Experts of a small language model.
Size: 9 layers, width 192, vocabulary 8192, 28.2M parameters.
Experts: 48 experts in each of 9 layers, 96 SwiGLU neurons an expert, 2 picks a token, a sigmoid router.
Training: a variant of SOAP for the experts, 8796 steps.
Below are experts of layer 2 (counted from 0) of a mixture-of-experts language model. Rows are named router (the router's row for the expert), gate (a neuron's input weights, with its number), up (a neuron's input weights, with its number), down (a neuron's output weights, with its number) and show model dimensions 0-191. Each number is 128 + 32 x the weight over its row's rms, rounded and kept within 0 to 255. Numbers have three digits each.
After each expert's rows: "comes after" lists some tokens at least twice as common just before its tokens as in all text; "comes before" lists some tokens at least twice as common just after its tokens as in all text. This comes from a sample of Wikipedia text that the model never trained on. Tokens count by the router's weight.

# expert 25
router:142120150142129139099205147091141143067116176085158134152124125152125138150064111130113067153140080151118129150236183162093083072129093098121128117182144137104108155119157130126115132160108176119120145156136168056118121108070133155126204113116145109136107124134097127121127146101108141081106169139127106135138123144121111222087077077090141157129112115166092132102077127101098116130117142110073145107159162166115113134124126137102162050140154097174154118082086126134172095149128171090147102112081111093130129202109151145103082128154172109236115137051162121134099129165148141183
gate0:191135120145087116107150183032071124049104108142154094145095143116144135076136073118087201123083161129141142157119194139120185107121064074089079144093135177119120174125128101172073077129097123122102128121181171130107119133120139143118099124156157133118180103173140090076120140091155109088118134111175132148172093107080087154118128122119107140096095143160105151155117135137090135188090154153163121150108136117123134079151115126136163108051198162107122077162108085164133106167172206135128082154106128095112127131148151166143172125091126079142041117091158134144166112133123109135
up0:146086092109131137114156116094092179158170112116194146097088142123137092099069149051121146075123124134082108196152063093138111080165121176149113109151092150081200134104104123068129142182144135168119169141152140149135150124129105111142095109128160159152103101108107141140127145137117149129135070139095142114121133133181168078115172166122169114175104159117134010113137110142067107119169060158073112152114182112157160180134096119151114095125093090153131145096123152147144174127090087144151101110085097074131128140115091096139128159110137124086189058206116081111109146163135098166
down0:053151102164151078147161170115135146124130137124138157123118127129063058136083129144187088103188099151109144078122110131123148124149133122113142099130127102132141180155120153107138117143091122118160154124077120097156128102099132106125142165109161094141140126126159141079075091103071138178119148121118102127080153142138144117143108085117086128073160191164109101127161117151108104041142133056070164126192157185130123145153115180088116182153107123153093105140033203126083116116127154101108083100157158139121174135077175158097148153174119130091094093123072154182108046110184154100
comes after: "==", ".", "===", "See", "Personal", " =="
comes before: "==", " ==", " of", "===", "%", " ==="

# expert 33
router:059113075132167118130186143150146122139064155125188103143200166148102103027112121105089037146148143058147125163159060126137133155152086136133189132161109112128155089124132111124066047169133163114118143112161157103171143158129132132103139182162152109150133138085166191149119110121142105145084126092136152101141171143117077192168101102133147115156179136123110100168148135117117145134124162157119144161119167189112051120170157116099151161115121129117096098167096091103131047127116136090081095099158108109077138171129124125094098085111162057148136130136105075134118125123141132125
gate0:152141135148097079132111122084156081150183129142083061128129167045153164151134131123108167093163123200150118146069072133150118118193093099166071161145165160105101143127125170098111132084180117128138183112124186131114098160162114108109126178162066158114181123150118142149156142102131097102110083194112113093146132129192120090117083127152158110136073125111093150070169157105093135132108143135115131127186057108117106106104193145115072060140099080135104138161164120055110126164170115152087062080139141121191167118139167108157135148137163171145128104139151142141103157134144108094
up0:140127077151133098122133142090121116072133097119091168164075128129092150172121130149124197179102124080116201130125178118109150101153132068139161100096158116090090122115069085125176054106129113142129166151112084138076130078190137122182078103194157153085184148164152126155152095147167228112108076173135128193181120107140142133115125106107142149118104133182116129112184103113110121089163108171141081113161112135078145150118112103164076100103138118128172136139126149118132155111163058124168125121132139164148070204180084131115136155153126100133184122122131141147134149165075080119
down0:083059143072078167164128127117135167152128106105128159152127122140123157111096155182131120138142155077203100142149118151142123112097148135066080164114080132177153145077152105175108164132073181140085074123145188146108166172107121102092191129098129107121102104146183150118090105161131084120120165080096103139124155135089143146160137121134104179082195167146140123118100134166195144134094086130108164119110129150109125142121145155137131134126197194098132105121078167130103106186145151048160157151113090112108081135120092123100121144146121124088088162129135151109128115087255157087
comes after: " ", "\n", ")", " 0", "%", " 1"
comes before: " ", "\n", " 0", " 1", " 2", " 3"

# expert 37
router:153121107138096160163149116123161154146113120141177103116155100154095140099073133059112163150119097109165130148119126131167123021172127136050074163169198134149117144106149141128082123093103180130062115160113132148193146105106115116141157096151160146172206166174125139119172114126132100153174110115089142109099086118129091094178167138128090168111094112064200118181094128059113133139164056150107175116081163147152133117101157124116181094132149082119104153122156135122194138156094138077133103125111078113103129177101095163112134143139067084131107115157109146136102104073081159148
gate0:197087062108090221094126156136090100158128041071120127102121149154120115171086187107130147124103132136147105135163124157155155106129192116091156117183121145102168176152058093101098108130123125117095120107115158132196131156133139103141146101149085182142117130122143138148114127178142109101150094041089155104115074116155111089170127122147038155113101085084141146202189102111109128148096133141165173145096158105121068126133122055121122057121170102131123122132154171120156174138101107156128142134145138089110126169147149164146137093171141114154161115139146172181106076080113138153
up0:105087130143101153176089105119093065083151108168135096116126083112125162052126153109106104127124055165105110126178093064135159141132000154199115158069134119105141177114138150146105089162149150111118129127147099156094072124091101144125170127153098068171165170126120164155085187174132146111201097137092168107078148132105147119054167139094122113124132135117128080152088064128131124132166126095119120126107124123085120135108143126124152145121074159125126106062127144171137168140078129138074097117106134173105092156138097152104147209143177081074099124137111109108150113121122157142
down0:128069158167134063142160103105179161117166109153142081196141083053158156111067088129142161148123151092138086121136083150161144133175181138141107055127128151198105097169139123152139077082091146160155078156106191140145131103131147133122092066167132131129126116117131103145128160131146123170091084157155170098116152113137140167125114128116137078183138133161089108138177113148116153111070103087185123135177107177141148155107161151090108120141165111075116104164103137137120109114118137093075099123133158180128050144140167175106123175160153147115149056082112054092117174166116079087
comes after: "-", "|", "\n", " •", "Personal", "Scientific"
comes before: ":", " |", " by", " information", "==", " name"

# expert 45
router:149111163163105155187127162059139140107140104106116137133084075148111119136113116084065096144171093162114154131164178131105098144092116142096123076128150174106115128092072132092144208124103135120115051097158150164174119130169160115139156137182106106187158114149112105152135133130174169127081120130138153136119106166192083188100073087075155143122176123150077096077091154131087116086170081084117098131132187160138081143145150074120126050112163109179076086161166117076153083121099111146120136174095183108132160142113112096101141169162120189123152178100140138160092131129150120138
gate0:161058147158155192161171139111158174153112130123117154124115136181111120125103108106172148169132109165127166172075133189132098148107134173108138138082122150123140116135098064134068113160092132123119161099095159136123104135125087136121119078167104068156149069130056072113138053058134128151092080186079118115114146160146157121095101126123139148165119144138129126114086186162168172100182130109126092112117155073112174194107084135167113087122190161191103075133108160171140120113056126165090163136146059097127117129159106116138075117107149138096072130109176118120124172155126153166
up0:107208180137151163080143151077111142166145110087109106079099144155129123162070147117134112100154146060135165136151128137107079106143150167119115086166163163095117167125113152123177121130065133142090132117127120129157130104078150153131074111139135076099101141087169114156075120164115174136081111133121106110176136153184107122044140145117091108179117094186097091100143235143151124166131120144189129112156090140108117137092058128092141115118113061144075119116071167173165166153078137097112161122098191106136144118123059133137139129180151115158134107128166167110161083137070158160
down0:112134113130171112123106145140072084211133187131172083141128095118115126083118176138121152110159122102107150139104131096154185169080109216121128056075122128149070121104116106142099138180124116103160123161111126061192180077136118063153137145062146126106067146111147144089116181135079086113086076127060082104079127126117165101153115173102124203158115153133120152206107157118167119142142127114130153175120111149167083103174126139065162156167091101119110089159115138117118140131153148104109156114124140145106153181166144110099160062078131127089114153133087096108117081120121156107
comes after: ".", "–", " (", ",", ":", "19"
comes before: " |", ".", ")", "%", "–", "°"

# expert 41
router:133146220157104123133120106143110124158110156152119141158137123145133131091146131119091083135123121166149138138091200112114115107100144111085142167126123135180147105106154163112119056123122186105096103159085156176140132116109163177123145160116126129158140134084157110113083102098128093126094135122144216070103140146106122128188132087161194085132115139199106128154125122088128025101119132131128197127134120143114192123120127165122149124114145061135117114117097173122242095067103214124148123123092154078145102126085167093145139126203155127079164115171151103062095119158138138146
gate0:110213087175122087119141118172081045144105127120088113140115109143172092111164123095117081157105106162138097159103131152121107125141140113103165134123114117160135146148150131107116114148093165113085078132088152118159099150092145114093141163121121156150097133071105111072108120072108106173112109164069110147145113108101184151122228165185162151178132157153122163153181151093063172138153169098141122098120084138079134104066154077159161130100124115133152099124113143150108100179099169140081114141084117197065157156139159160086138187144200155106136081135136083058149166140119142095
up0:097155166136154096114110147127117109156169131044127117157074112098145172121134154111126082123135140194113130153093181103093133103111081154120133162144143161171120185154150140148190065119155091101088108096091179147091110147096119149146153170126076175126092099152138122089127153080156109121035068119117115168181105150145145144138146135128124187177119115124131110143142130111055166113089150149120122084134109151093175142089133121113138122143168174082128084083114133133091076152108140121126173188087139197074078140142103158145125114104118164126170111183156090122143154187023088093
down0:155085128106149084094146179127138177089154090190131145141069146088111132118173054128101142104135072187132143129143166050102123117092161138068178108107140144112108116090141126128120126158141159176124198121130184120118097145130108121125130119143159162109146104158171155160154144106078110162136103154133129102129219131200193168173072147126110191083114129155142130143144143093127133173060195137096164139095164166129105128148162147128122152110095177144164125134135094208118095148147129122133117176106097155161157150141101134131199121070120099092148105136155077088117073101159098190
comes after: " ", " 0", " 1", " 2", " 3", "0"
comes before: "\n", " 0", " ", " 1", " 2", " 3"

# expert 23
router:113100143140183149144126134138096133158083161177179149111161130160063106111081138057125099205176052062129134122129141157143097122059149092138163091108119145108135080139068169134119082091133131147107094126059140153110163170120134165163049101135059103130190112089215141109183163168127125103142122115108125076123142107115138118106119104128153116138072106145134171110136073121133132142152123105178143154095139140136114134148143147113166105168119131138159130121132123203135089165066092076102101157122125131078145117070182168112142127118092135182143145111070112156071137162137145194
gate0:146138077116093149142068116135147119185133101124123115120238131062123099144174177078112155146075131138134138143099124095173138097168147123122152137102108193120103116119088137127203164173108185100070074111130127105132130126164161080112061169114098170153183145139121103136107125146106095128112062163150134150108128119069148179172110142174113137133125091128153123176069130107081121140143175153119173125152163135109117176165131127062126091100109118136081141099124184126070128122142166071099095100124110091089139142087101201067133108160138129136134102048145138156060126122166112157
up0:124163119140099088123094102114114102134129169156159145123108132175124118106095145082146123103184151166213166160094106112143110124140141131108121151177137042165101134099138134112140172138161101103116127173138157199159142140134111126123084127210098153122107145165133169155085116134127142151199120137152108114111100087175106093163182129104157138119127105185144183132128185144078084133167067153123134112094110126138062175103125162118130099084096109171138108178165148177145153072174195161092123131069113125148156130078046164069126111138131149144156091126098145103141146046180093183
down0:143083131172096186118164139093114165165110117084167061133112099139123099131075073183161141066165163127092120134091070139124052150108139126156077166169163138080127142121146128136104129121121075145184147148079117117119107145129181095166166136177106112106114157143086094089124123125099166127126151122120144088208146104228123144083110185119117113074109114140132132114169134130142104104177172094129120092129112146172090110167098142115169116130102146178148121149168124118101095145089179196142161170181089090150137076102163113091149080104151095213123156085115082119131084143099149125
comes after: "\n", ")", " also", " =", "History", " career"
comes before: "\n", "-", " States", "See", "History", " See"

# expert 7
router:117161150142155173195119127146137094106106145161144108140125129132111125065038125077112084186152055147137119146101105109133151121156162150078201134152180145048149126167124107087090158137082144153112133161133138165129135076126152108132112113074159137112172233104146165185131118121143148098167111123197114117106083091134108137141122123116155163131135130062049128103075048144091123133160104082087077153167162137129147140135189138118123097107160129045130120102118144166112154155144091111097088080125154131125155133139129126166111133131172156164140142135091142087145100199127125185
gate0:108119074173120108136119170119164130102118085125126133154131150137195162117109121094162078120198128157139096079115116178102117131132115082119165172170109097090100065118118057105164164141047173116121121147127133156091100123135110111147062073066172085151154097130125194136155150134139145124138117125142106123204064087184173104160099125118069152101134148097196109106116154124160113112113106095140196152111126091112127116117156090140078132134134078161144103056121115145098141087095101094138166066149110142157153135141133092165085174140137170108163059199165089150134117178117141101
up0:117141142126139105162099124129154127151127151144144157135103112109126112087070159176147191138111102140110139168163086075130131076112134120069098156101094166170061157084115123190129142172085147141147092133126136171123136105128103144123063104163076135149130141120073071111133118060113151158164167143131131146098129116110136105131105065189115133096123108106152141107092132135148133154111135117095181067141192132131127066204087050180162171099152173117084122153100137126163105174110054124115097063172166072131152089110111181194155089100174114107134144090090105074119087135134132181
down0:126100104145135104193103211150087086070141071120154127045132196198112111103056118158103138184146180128097138188139085079106114110084114134157157121154105035099144161172145146115121146129082155167168133105109174159088095137134124126150064185115110094092117055147148150111077112107158153147152151099103167142133108143111155161180096096125161155130140116163181143146134141108151120144137118167070117123142191134146097166156163146079122109124138163064105152121124091138142126127130121132132094099108115138101121131126069204127104128118061095164073107121088128084136149102128155152
comes after: " in", ",", "–", "|", " (", "In"
comes before: ",", " |", "–", ")", ".", "),"

# expert 44
router:123117151149115191134116152098194110089131115129139134071147135101099120131120115116102153129153136087115155137156139116157097139083127141098128121144116157170170148111059131139045102127075220172118070111128155156159109083192119134131164080118126131117161128188114143143137139142150023126062119122112115140146078117135157198128147168096166114107062100170127100149067124142096121097149102103136091147124172160147104129120138108107148114123199141212187143125120144146236141114095176146104114126039152106120184147097105065150139144105135112108135130114098121088124132094112162165
gate0:096110155133145124113141160180202088087129127187158183085136068144122131113108121118110107127116123120159150114063144111151121167081157110121144139049141146137150081149167176076078141061087094143146114126116166158122088092091142164106127101114143161138116092098108123146138081146116114104099166195093110097106124112142110099132109114106130125164128095105062154170156079132124150105085125145220165028126185120156118137155137134160094178173158185126178092127092096159128123079092150151132094155058167134162138118175122089168112106159204144088101116104158102116125158151162171097
up0:114152121116066107100161131110124077143149137125156229149172148135107159115155130120129141198093167140129127094120126161136126163145109046116132142134139125121157142138141148070127102092099059074159123163123154119181117125089080126168098155148116145073115087135154104178144141152147094122082101168127102208118174117153094109134096133150144136060099141116108118050126171106131133085088078136117126116175172199118123129143107149164131148157100161145144108127203056141167102070136132163065136154120159093112166148112166083137086164113059174129077157103125106137140142134155084207
down0:095123109147148109184101127169063155144170136075147133150087180154124104119145109088137137171072104111106060137167125096070157110127099155127166187190123099153116163072098174165133113161148106099125153084117083117090108174123120104131144148121153093132145108144130180134188109126189128104156117146215142193123139103179124111093196138119098167063221103132138171129077140103120090108152132147095063187088114143176147167138157113101134121107151094102124136081146151121168139144157128172173146107195125087124125102129096147127105124116094083177141095116108128151067149080082108134
comes after: " |", "|", ";", "–", " (", ":"
comes before: " |", ".", "–", ",", ";", "th"